{
  "d_model": 320,
  "routed_scale": 2.45,
  "balance_loss": 0.00279,
  "router_cosine_scale": 10.0,
  "norm_eps": 1e-05,
  "steps": 8916
}
Below are experts of layer 4 (counted from 0) of a mixture-of-experts language model. Rows are named router (the router's row for the expert) and show model dimensions 40-79. Each number is 500 + 40 x the weight over its row's rms, rounded and kept within 0 to 999. Numbers have three digits each.
Before each expert's rows: "raises" lists some tokens whose logits its average output raises strongly, later layers aside. This comes from a sample of Wikipedia text that the model never trained on.

# expert 40
raises: "r", "ar", "op", "in", "re", "ation"
router:505470530473463542515541457476508523479464435552526493508473528523539453466523526437491520544593527462544486444537588504

# expert 27
raises: "ound", "s", "m", "l", "ro", "ar"
router:532539468510492515512450438589495542504527595462499454512421470505549526493474490590462568493414518476494529524520462542

# expert 114
raises: "s", "er", "ness", "-", "ers", "onia"
router:599484585477536451473522459583498435443550493441474497533475519514529553402525512472434413603485442555495494418493522510

# expert 7
raises: "g", "i", "is", "h", "k", "gen"
router:536503487508560464458625518497498537522501507543458442497519442612532558515446538602460532536521488487446494510569490498

# expert 8
raises: " the", " a", " its", " their", " his", " both"
router:409578547484495464498528475484550486481533503562504465484431504480485569555570495511484497541480566468524509471572526465

# expert 41
raises: " |", "\n", ".", " (", "b", ","
router:483485407445510540486472520475500502483446481467459516595458501552455448486535452504538469451498409444526520475529557498

# expert 124
raises: "ese", "t", "se", "ence", "bor", "and"
router:525549508450454526438526571453509545483521495541512479503492582527503562475405506480524502542491469503483454548515453530

# expert 115
raises: " a", " the", " one", " part", " an", " c"
router:504562501502476460456488542407530483530494491570487509498540459458513472512542522579431557457556524490510496512471524486

# expert 3
raises: "-", "=", "==", "\"", "===", "e"
router:452460537466537524465492509456500562518509526514523500548550475493468471540583506468501485494448549480532567491440512544

# expert 59
raises: ",", " for", ";", " from", ":", " of"
router:434485496459535536558561523471499477501503564439562485531504524471418558465442484573490502453428520517469441545503548597

# expert 110
raises: "b", "es", "s", "m", "end", "c"
router:571501523432611520510520518493497496495446477511408532477396480561471548465427450491500537552555472478512576416511472450

# expert 13
raises: "\n", "-", "The", "In", "C", "S"
router:495521445528544518492579494498498564516469570585441509510508400496488455476555511474480467475453517525518512457512484479

# expert 39
raises: " in", " a", " the", ",", " c", " and"
router:545455490489440582467562493578491493498537496487518535460490521466453490584540531520555566534530497507548466421488487514

# expert 81
raises: "g", "le", "f", "-", "em", "t"
router:474458439430496598474514584500506541574506518513500472530427435437451532508414451552583590481453594461473488555503483536

# expert 48
raises: " P", " B", " L", " D", " C", " |"
router:381505574475485440500467541456505572465423503527514456449458471465523556514567555476540547476434585567426478484496601451

# expert 52
raises: "th", "5", "8", "0", "7", "4"
router:494526453525494558420535477487505489492473566459549492479448462551516442496438453514525472525502522423541483478489495519

# expert 1
raises: "===", "-", "The", "A", "In", "|"
router:452487510555510564579511510460506540449504518536492498586558458481507477455512503534505523472422527436534569456505432484

# expert 123
raises: "\n", " In", " The", " He", " They", " It"
router:512609523562517471502482503481497531511471520517475515421528547476520477522473501458462481525637558472525593523468524460

# expert 117
raises: "in", "ent", "en", "it", "o", "ing"
router:481528553546490486508444439505505507511506479543494517456476459503506509554461479475467443527531455533447554519549547509

# expert 90
raises: ":", ".", ",", "\n", ";", "\n "
router:485472528456474536477480444509492491490519471479514458547475521524502550553495490491506456517482569622468458477468502559

# expert 37
raises: " ", "\n", " —"
router:555535483468529471501522469497508521431514462479523521423457547564539513511482552544592472600500464528552498498517486500

# expert 29
raises: " which", " but", " and", " the", " although", " while"
router:512553531498511518507489577517538506470469576516544509562527566530557545578495532510511521523523515479556590450440534481

# expert 75
raises: "ond", "ool", "ear", "ars", "ok", "ione"
router:515470448431483498516503487464485500477516442580473557429473527498470484538525494492484490519479423509546585450487518572

# expert 28
raises: "|", "==", "===", "-", "In", "===="
router:439473474484524567556482556446509524482460498500454488578473365485534462515564529501525470488475480467574508485584504469

# expert 84
raises: " of", " in", " for", " on", " with", " as"
router:456519504527536566491490483560512455575552484455515499502487509487424514425485530462477438485382457530529475495526479432

# expert 111
raises: "ic", "ent", "z", "qu", "pt", "in"
router:491523475474461487494534564536502492466426504518511446510460546484373505514455533503546532533491550509524477575578466463

# expert 106
raises: "C", "S", "L", "T", "M", "O"
router:478565477497522510498458564511510483542506435433489500463487463521473509523562454470485497537551565490538572448456491520

# expert 122
raises: "ly", "ated", "ness", "or", "ened", "ations"
router:533523480432526480525522500515506517475466485419467505532518535459490509534459484414485525495441500492553466515475493525

# expert 97
raises: " the", " it", " he", " a", " in", " that"
router:473481413423514577508452448529518546475544489493540474508431558455561491526553529509483517488511522550558495494496477500

# expert 25
raises: "amp", "per", "ept", "ally", "ear", "ave"
router:528435449476476474497506494488491505544483469495467522506518508486523434475567453474467490523461518547457566480490470552

# expert 67
raises: ";", " |", ".", " ====", " ==", " near"
router:502568461493472577499441466536529471451424463467515465526488476595491515469428488518539514508502543480521575452459499562

# expert 92
raises: ",", ".", ";", " and", " (", "\n"
router:516528457495467514506507582495511475498550474506547461489455541483456490446482523560506441520521460532493498483458460522

# expert 24
raises: " of", ",", " and", " in", ":", "\n"
router:487436525473526486530516507520546482487512472461479517499536453493540507458425523457519453485487475522459550553467489531

# expert 32
raises: " ", " c", " and", " s", " a"
router:546452518557506361415507523473503478526561493427483438429524496497513557545531479535512494463467490499401518507471518481

# expert 108
raises: "o", "at", "ar", "es", "e", "er"
router:506446489492554500484481507530504478469476517585427479484524479465530523521452489502493530538438428532518557546591492484

# expert 105
raises: "rian", " &", "ian"
router:544532462403458531455515504500513512455452484475489477493474470538453513426502491512492472545500473561539472441522509526

# expert 53
raises: " and", ",", " in", ".", " |", "-"
router:467512572568525495457539429565492488529465492428446511501504451485481435451565567430490484437513555503454482469508485475

# expert 22
raises: "re", "ently", "ent", "ar", "rat"
router:481464510485419500559474555466502490528393445496506571534474449513539511553460459476418506542454494534449551536458585526

# expert 91
raises: " the", " a", " their", " his", " its", " an"
router:441516572490453495488545481430536569475521534547462573454499471453529577493603545537473517479447554543504508480479476456

# expert 31
raises: "c", "d", "M", "B", "S", "E"
router:443487479614553467491505522425442451490515461503531436447503519507483526504435480533459456508556534491577649515468484524

# expert 104
raises: "ate", "g", "ou", "t", "id"
router:564524539496445481470534535521501536469505462438593420476481559569511506454481447506468523458535420449563544450451499458

# expert 49
raises: "\n", " ", " Notes", " S", " P", " W"
router:542501477484518516484508602512503534481449550516503520478540481524458507502465552530538518539468486508581527507516483539

# expert 78
raises: ",", ".", " in", " and", "'s", " for"
router:515529524514517479551469499490494449585496502481493488475405495555490532395527517510451435543487489475560532521421508487

# expert 113
raises: "ating", "atory", "ation", "at", "ate", "as"
router:539518530498505539464502508584508464489477542546483542575466554515489558547507492478514502561471506479487494538518432486

# expert 18
raises: ",", " and", ".", " (", " as", "\n"
router:513466503481572487549449495479498429516530465433523511508532477526410533379456530483467500519413480465509568551455504522

# expert 33
raises: " the", " his", " a", " its", " this", " their"
router:431577527488469456522538483467528471514525495570515471452478522502497496515591556506469514506497550515508550464495525468

# expert 69
raises: " the", " a", " he", " it", " all", " w"
router:439613498515427520537535486499537496538502542617521503421496545439527490527579498534439571505523556543544520433545536426

# expert 61
raises: ",", " in", " of", " for", ".", " with"
router:448467554476545536533505437517538527473515491453513476518516469508509467419481554485489457461463477531504517516438478579

# expert 56
raises: "um", "ier", "ense", "ians", "ung", "ens"
router:483517458519460531466517475497503469473514448477531460516543526491478515384485507510533492457592482495511443548526488544

# expert 19
raises: " N", " A", " C", " L", " M", " B"
router:491454527539438466545449453464489524526548537525543520561540525416505518445542514457465506584520533473485562490436453496

# expert 85
raises: " the", " un", " a", " not"
router:479517496446481543527470519425504544547482527629522511471510512462558478524552512580455552472548528463502510547486542469

# expert 100
raises: " |", "|", " and", "\n", " ", " to"
router:491504558466482430468554469468506455542539464462514536548460490538504534466505499524511450441539462472456495499477479507

# expert 76
raises: "ore", "ater", "it", "ap", "em", "ent"
router:473515529486473516529417457515477503471523434496482501477503460481508428598533437492454498533458520502448562466481458544

# expert 88
raises: "port", " said", " =", "lov", "ine", "ond"
router:516527496493533536523465455529498468454468463463467498491475514472496526485445556533551504491520481444472514516478461544

# expert 46
raises: "re", "e", "i", "ators", "te", "br"
router:431509562528491482512429436508511482516400537493501506535463510453537480543495486556525491517589402521526521541447504463

# expert 127
raises: ",", " the", " a", "-", " he", " it"
router:514476492551508547480511469523517510519496527539454532481497568457519520487484507527433555507570588513529539533437506431

# expert 71
raises: ".", "a", ",", ":", "c", "r"
router:446467404530530493407561522451485437477489522511517465536510444516487421490457452494457445534528485512534553464494512518

# expert 95
raises: " t", " ", " g", " a", " l"
router:538516456537513516483468530449527482488452505578433533490515427525504517469561457594486479512552571527478554561536499561

# expert 107
raises: ".", "-", " in", " S"
router:471539480558564484458456452551508538546555495417507497489495526537533495516561473475501486549494552463506534518490499575

# expert 60
raises: "-", " (", " of", " and", ",", "/"
router:552462509535388533503471494499507499455538519470529514513492533461477505455474565571492477484514482545511424565478437439

# expert 94
raises: " of", " |", " (", "\n", " and", " in"
router:482531468468501511491476487455492475451459514447518475471498471525466546476447534529512505557469582550546530489492485564

# expert 62
raises: "op", "-", "ur", "o", "e", "ar"
router:523416465506529529485576538520507478519454536480546510542512464558531509545512448504485524554556473499509493444511583448

# expert 36
raises: "he", "ist", "ming", "ia", "an", "a"
router:531466497454498472453445466425499444450459546521471493532403536524486496542510527520514501522509464525498467520462520533

# expert 30
raises: " a", " the", " part", " an", " s", " he"
router:485432529524456499517471594401504483580517505481496475406536499511559504480494529549464482554525486559497456514468490407

# expert 79
raises: " A", " I", " in", "'s", " L"
router:572472481545463463477496519533503503475508499517450523481538512458625540473464520504483467513563465596448418525481458489

# expert 96
raises: "ions", "ive", "ing", "ion", "ors", "ively"
router:465499465552517516498461461539504542462521406492540537445498516473480465516494460422570410446476509484520464515486558569

# expert 17
raises: "\n", "==", "===", ".", ",", "===="
router:493465481539515547498476460559502474517510510436524476561492507440468527456522561449499454537408464490500520502454450472

# expert 11
raises: "or", "ut", "un", "o", "ort", "ic"
router:512500526484604519420549490483486540515491490463511476520526480535521587520526496479514498535569454441551570504526559424

# expert 77
raises: "ut", "w", "u", "B", "verse", "."
router:511526472456501458502514515488509503577512532439496555475450455475459494530426490543517474497461575514537558527571474535

# expert 98
raises: "ese", "pa", "omen", "ology", "to", "ec"
router:531461435470510536473503604496503456520516498398503477548536471552429485511457466519549561497463488477500571522476482493

# expert 21
raises: "2", "-", "1"
router:495544467449501511413445509505507511488467487465528498464530465578484455500507439497458466557473542529492501542480488556

# expert 20
raises: "ist", "iv", "ri", "is", "i", "r"
router:482466539458475575525508478470501531536532472521519473506486461513530498452439509503477441535463456444463524463464555569

# expert 0
raises: " the", " his", " example", " those"
router:490524503542464488519554542424502505548509499591505536521488450509463487551534503512487535427486524508473490523573510483

# expert 65
raises: " S", " ", " A", " C", " M", " L"
router:483484443463480469506468513453516553462450566563536444483567490478550535470563476497473565536515500555571510482466532535